Experts of a small language model.
Size: 10 layers, width 224, vocabulary 32437, 50.8M parameters.
Experts: 16 experts in each of 10 layers, 1 pick a token, a softmax router.
Training: a variant of Adam for the experts, 284M tokens, 4326 steps.
Below are experts of layer 4 (counted from 0) of a mixture-of-experts language model. Rows are named router (the router's row for the expert), gate (a neuron's input weights, with its number), up (a neuron's input weights, with its number), down (a neuron's output weights, with its number) and show model dimensions 0-55. Each number is 128 + 24 x the weight over its row's rms, rounded and kept within 0 to 255. Numbers have three digits each.
After each expert's rows: "mostly gets" lists some tokens that are sent to it at least half of the time; "comes before" lists some tokens at least twice as common just after its tokens as in all text. This comes from a sample of Wikipedia text that the model never trained on. Tokens count by the router's weight.

# expert 7
router:081144099111095149113078135156135167111142141127177124133142141139123148145108131123122110131100102082117139197157114138165135155065114138160169147093122147169129126138
gate75:135137133138147122135108122091118146134123112096103130130112142125078145121133112164180158112129139117110125116124124089132129149127155104136138103112104112078129141122
up75:138156127179151141156089120149144143154151152121108131126121140103126132123129111103149131115136132118096150130180160112147113149116118117147110130125133140098135153120
down75:114125169135117151129155124126098155173146114137109107122140084126150178138177179119059150087151081086104109109139131124092129127118143132104075134130149133131130143155
gate76:131143140126116135095117172088168100110108121121151116152152102078107158114127157138108111126153122148136121117138154139137187087123185119138138093128129165138159149139
up76:100147130121140173149132128181158110122143068102089128129151124121162166165064171132090115087153052117120099100126122149112152146134100135128155120114121158172124183133
down76:128123156133169145166119151143137116148144142128154126116138094124159158137123106133064093098142130101130153120108122169120091154166153121078077141091115106152134138156
gate77:137130074128135139087145105145107132118099061147181140096121094118102157096125144167157111175120120085148143088111124139120101178096134137104161129122122123158117165170
up77:147152098110163115149136113196088092153102136118155135122161104158163145138139139146125121137136142102180152151126114143132075151072134143134152145116137087108078130129
down77:163145087133152105142144129116154112121111141154134141105157152155101103114154126166137130141149149122141090129158141159069125113126149145021134120138105109140129126118
gate78:076100101162098131120116093152141152088148117143120114155088120122138119139108108127107087124110153146167143124133128134172124156073111179125140099112147116135148110126
up78:140091131106154125110104105152154121147135124157154121146121115109165116111157175149092108189098144167160091089146144157131134091092135124125119120164127109141128110131
down78:105136133115145123100125140135130110115151122132169157142113114113133156160139193118123065132098125093113076143141131129145140134102139105093172142102082067134120116159
mostly gets: " (loan)", " sides", " Democrats", " coast", " city", " Institute"
comes before: " of", " was", ".", "'s", " is", " States"

# expert 8
router:086091145113118163144163106133142157140148138142097068148113082094156087111121096115184124175110114140148099120120125114088102143156139106140123116138098105172117160135
gate75:158124123148146118156168154128105136130127130128149081096071086171126067119080093137149139165078127168172126128134123106088122127106154130149069122158089119128166105129
up75:090154112080113095138088091128144114121111126134137138153212153151112186170175157169159145124157122114073136108151133129146160119122132125125153098099132170144123128144
down75:153125106104113118137164087125161121134102128128132152137152139126120129134092103162174121157143137138103193176148141099107101098172184181147104076088140145133143125107
gate76:137151133116066132136115152140116112140139149173142117115154136108139124149126139134117101139132125165112114137120117115131142125145124118137164116139105129121120129139
up76:130139130110143100130059115138094142181102152142144134137125153123161216112124143144166131119142106100133118171122119167163135121148140166136152111110134084171088145163
down76:117102124119137153131118113095123144119096141102096119131154133116135130126164129127144146120150133146154062126144061136102155142138086094104107118128145104116137122119
gate77:118124120125134138096153127138083108109147152165127139158133097131086123143126094111095130142110116109180104138114107144162059156116145118146067149091088150124101095155
up77:134116115142087169088174119128102115139163170112134142136096106138084133148138087130116133141128125110137126131083105104151088210155130089095129144097141132134074141145
down77:104157100113107134114113159097123119115143099100132146169121120085122129106112131135113113106124125124117119158149156160112151141150121151131179102117127145096104114143
gate78:150128139118086154142129101126147158091117087149084072131119097134124166124140106117139119120094142076107179105134121134135117161118123155142147102099093167149138113108
up78:125115136138110145109121108108121123146134139167126138115131112146152153091132061110112079140081132099133173106160135152161094133123090118130180105100118121184142116106
down78:192113116133135124124140108133127121082130133124139149135116132080133141117140127156165123098138166157146143150096119143121067132172109129120110083112102145117133141159
mostly gets: " was", " were", " are", " is", " been", " became"
comes before: " a", " the", " to", " in", " by", " not"

# expert 4
router:170115133148137076131146162147133101127084130090116130117125130154114114100090154125108132123118093108139099162152082129098140123123171133175147139139119124135130113126
gate1:114091132152093166135067138126079096119093164128113098135128150129118130136148067144125157122126142151157117165146129086122129153105143115146121083113120098133174135139
up1:142129144129164118150168179122082105154113151123147166104153130124131115102108117111104181135119143147127167144132159132153110134210129143119141104102134116092137112128
down1:145128159107119078145103102114120167113122158104126160095148142158127117122129170112168194110096144146149145117127152118135129120116141132134134131086120126116108156123
gate2:147151162101132135116137155120170102135093170114150130155153124095148140135138144104146107124137114106150120146114147145124183113096117142145116151144131126180156103093
up2:135149080127143176135123126105145138124156083163112124112132120085118163133086135184107100107131158133102138116091136144124142089128140143100153106189139142129152153167
down2:118113137095155144132114150137160091110160103157137112144146126169124112119115151101115137112096127102161124140174105129111132120155097138132172165121152109117141129126
gate3:153149162119108126091110118143134151158110157124152147148139137130204094101135133125147166119106139153122158108101109183129128109112154142155122132122119097138101143128
up3:150150132216142133130151109138143116143090118107104123133145088109158095137108145134108121135102105150158127166148100124100126155131124115133116145150120155102117139124
down3:150140154112118140146094152087104114110158152154154109125116126165131129100175110147122111167131113171160134118106137103099121148127130118097128130121126108148136110093
gate4:105106106131108151177156145100139106149108131123085106108109121107136126124138122169143167120174131149134109122109115088095133125132147142170111150135114136157135118132
up4:166105168129163112113101142133130128095142146161123138125157114149106161131145130116140094116132157132138113123111149161126128139124135100101118141095154146123158123097
down4:148099131076135164106141147162107115152152161122116121127140163108149151095135142109130169156100095131149083140098090143090120127170128127163132111140105141179153136113
mostly gets: "The", " Family:", " by:", " Kingdom:", " Total:", " Genus:"
comes before: "-", " ", ":", " by:", " •", " Candidate"

# expert 9
router:131124134149164125126117113111153107148149146134128170137153116084126136129170126090080160119142163168130115094094200146137124137136082187064124154118160120122124145104
gate1:134100130164092142124120110093118165130124126148096108152122133112128065097130121113136119132130124135088146127104066099133106113140125143143126134124142116149156124142
up1:171127137121175147148059106161087079147114096142136137143097130157128116125151113110135089088146110163179099160092154120125099114148121147120161127145135115135142151111
down1:130107083100134137147091119163101128116119143096133117141124128097120138091138116121119122152149178168100129133085145098104134126148148089176112138076134101147150132132
gate2:145133134096151165126130169137125112092156131085150096120143107130130086150125096159159153124083172128128142146116116104099151123097136118157099105139083171099170081142
up2:116127154130131112131127155180121124134175141075124123114145114104099104135162158122138134086121160154126132144142141151112114135133148139124141092114110144121099148157
down2:109130140135141136121104097113165132115126108140147176117116122157135131126117108141113137095148117123097106173119142126100089136170077137126174105105150115163120164122
gate3:127138073143141126127121112096168121125115077116135140099121133119136152157142139159148069130129137054124087112136134080117126144117159128130151186114126146111175101137
up3:118129131127127115119120171121150115138090098113150117141175081096154159153134151145129122117154140131099147145134154161144081139102111125121147137093128183106132147126
down3:084146116133112139143127111135109138148102088118093088125100149143097126127100122131113125115200115160152129113104129145130126139124120128141148136147136137135094157106
gate4:103120160147104123097154103125143095155101120159129117093108150118153150142123155141155137100163121123143124135164166090107140134156120125142100081155104172148155117160
up4:131155117167137085131092098127118160155144132147138121111116151151104164151144120134125143098124118179082121119153144121112156142170131100128063097120162143130116128167
down4:151109153142113131106124122083110120134127130153137168162155105094159114107125110133099148105165102148099117123161121132183121132115160096144108126125130125109150141162
mostly gets: "zz", " these", ".8)", ".6)", ".0)", ".2)"
comes before: "|", "-", " |", "The", "==", "In"

# expert 13
router:138107159097098137098172149129123134134143112152149096122095128094151136131142125102119150106132132127093131112173135110114148141107104089163099088166101136088109096133
gate75:134137078149158118117131109177127175164138160134070107116109107117114094068096083143118137120096097137148095146136098139107076124159141121140111090122123095112115107158
up75:126151142109174172121211117116153174129159139106087155122110126142108091094134074131154114137096094108128097125081075143123105151127093144151145134137128126143123150131
down75:092148142118147163127160110155156142135115135158134180115129142109163120152082213162098143144113102139112137121057107102147144112141061145159124103181146143093121136138
gate76:130127098099133071103163097106150134091121129139141121155150134120151159126143156119139141127085134148155123092140124095122147138130132106158106123144103137123093091124
up76:137163137143164135106186150155091100138124171103086152126132148144104110099111123092123121138128109146149127156122155104139136103151123141127122145104120116128115135104
down76:131129089127104114147118118178168117147142149139131200109140124166107143150189132121125165149140123127137115132153129101152151112135141129154147102147093127128137063093
gate77:133143137121120127126116087121152142126132119115095149115103096102101111127119101120165125100108142151160121122131142093096128127072139139105104177151103133126080139150
up77:143177138120116107113086158120085106113128151143167143176098090135131129143138155114128166143176116159147158177140107134123194098096117151122106157141132090121134136118
down77:119155171105092148126094101145180094106173112132121139139094111118152090158173129108147119132142149145166149109152118152164169139110142104074122136133156128150102139147
gate78:114137120164124143115144126066124154124147136147115150102123101185106127125152146157123171146145116120083052102112112123099154141136187132131120136102137148158136144169
up78:145182123161168159104165108104097178140153157116119137137067109142133135111129102138112172164141125131100121115122140139080111171126143127105119139129119153111112122185
down78:130171157172144135114095080105105126154152176084125149142125141123100149134115158134082135134130107092129101134126093163106173172092130143151137134084119150127130120172
mostly gets: " hold", " votes", " making", " him", " gave", " Notes"
comes before: " to", " the", " in", " that", " of", " by"

# expert 5
router:090099124143112129118102097081162123133109146162109153112189119129131121129175114087110161135157147169129119097080173142128093135158098178074143159095163131132127140119
gate1:147153104112130116138162161115103128121114122137085077143143094119151164138130109134115120132118115063121078150134126107077138117122155127157157159145128191138126167155
up1:111133164110118105149083137113120142159083132123150133132115101160139135138163142112090122115133100147127123099099117129143146112112154152124122144111168160117142115183
down1:102133136119127132089140153138136141168169164146139163127107151129093183129121167128100118137154116111145099124142134133148102151136141125092129163123139130139131124156
gate2:102181122113098162122139149116113134097147175098133094108106152132114112128074142185112143087133081131108180104127111180093136147137113125121182116118114151101092113112
up2:154105188116120148120127125137098071109136127123117140135086162093129122109132119116123141150140087097146078130115088149138134079132101137090094096148130073118120114150
down2:143143143108101117105128125139141147091115147186119092162124145147128126142158123132154149117127146165136140161118129136122094104123149169148148158094095107124107096116
gate3:154146122091119118130102145132116087142133136132149088134108114096122120144122130169172103106143111112090103136143107120092143168141109099125118151112096145115156116133
up3:129108119093098109124090139111128118104143163173112101160131130105133140135129111135138135118132138104106134112123117074149147130104143103134153130147120163122091142129
down3:178116144118100119141090130084130124117098136106166114092168126109136105143112133117137084149105122123097151052085110152121136128139114163116118140113154146123101149110
gate4:093103181055140150106114140131135131107114125119138110162121119137170146115156112135169096135153074135183121142128115108102122102128156128127134129126137169150108174109
up4:087103131125073125085089132103161116101093163148153157191143122133147180122128124105143115144115112147111121083091115110158199161127134113145109128149121121096124114135
down4:119083157104158132104148068108131132099128148115158113145145109176141123101107154105117068105148083101153100104144147173133184133106091132122107121140198132123133093135
mostly gets: "2.", "6.", " 8.", "al.", "o.", "an."
comes before: "\n", " The", ")", "),", " In", " It"

# expert 3
router:124141103104096124115120169118104133129131102135160172153150131173119123115152126153123146146150092095139131136128137120159135121141149108088086086134171144134158098157
gate1:119112157130070129133171113146147093151118108117145122100126057098154140107120130117171129131139140157092139087125137127096099164111174079109116158161106130110138138125
up1:140140089108099102148130140118122112093130137141135120171126139173122152109162164117113128175095151134141131136112123117188145128127110119122111130092135091124112124100
down1:161167121131167093112118146132129128095141140166110116152105152185126108142114123116121128132112135119128136145124101127128172127157110098167164145136175101094131146120
gate2:096099156100096148102087128135118191151092087129137111128122163065136117119134131145139121173113166111142130113091112112131099157106164119116151158114088122148108144114
up2:138156161122136143179157110135131113140155145153114131111122101107178095153161136101116150132147075146131112135138156107104151112129161156140098130143120156089102124145
down2:119092133166098145132123117105144112097129134161147101104148117098090114158165109094105134132126176108115102122140133149186148140116133150082113107166113148151146127161
gate3:144111158154141117124150106109099163178139100085102141122125129133079156114140159172115134144134133144156066124105137126101183131110153143133128105137119129117109127129
up3:134117088127149101174146111120154165140129149140144120100125135131097151131157124169118092131049125094120084111145122136104115175071110103143112115183141075125125128076
down3:143091124180150107145158135167137082138184183096142124119113136138134127113129117147177122127114113099149114131116115173136118158127127084035090126148162112135149142115
gate4:133157087101152113114129120134169134143127110111093113106097097173154140125148116102132170128111147130109107128190099096086133140117132070160090134142105134072126092138
up4:151145115094145130098107135122131111134144106106100168109134160166153137136175130072124159133082164128135148112112146076150145134130081091115116116121139156095142133119
down4:115127132109101120138102150144145117135140133110131150134137181088136147114144164109093149079152146168116134173133126093105105143131130138088111133130103119109146132155
mostly gets: " Born:", "=", " also==", " birth:", "s==", " =="
comes before: "\n", " The", " ", " In", " He", " She"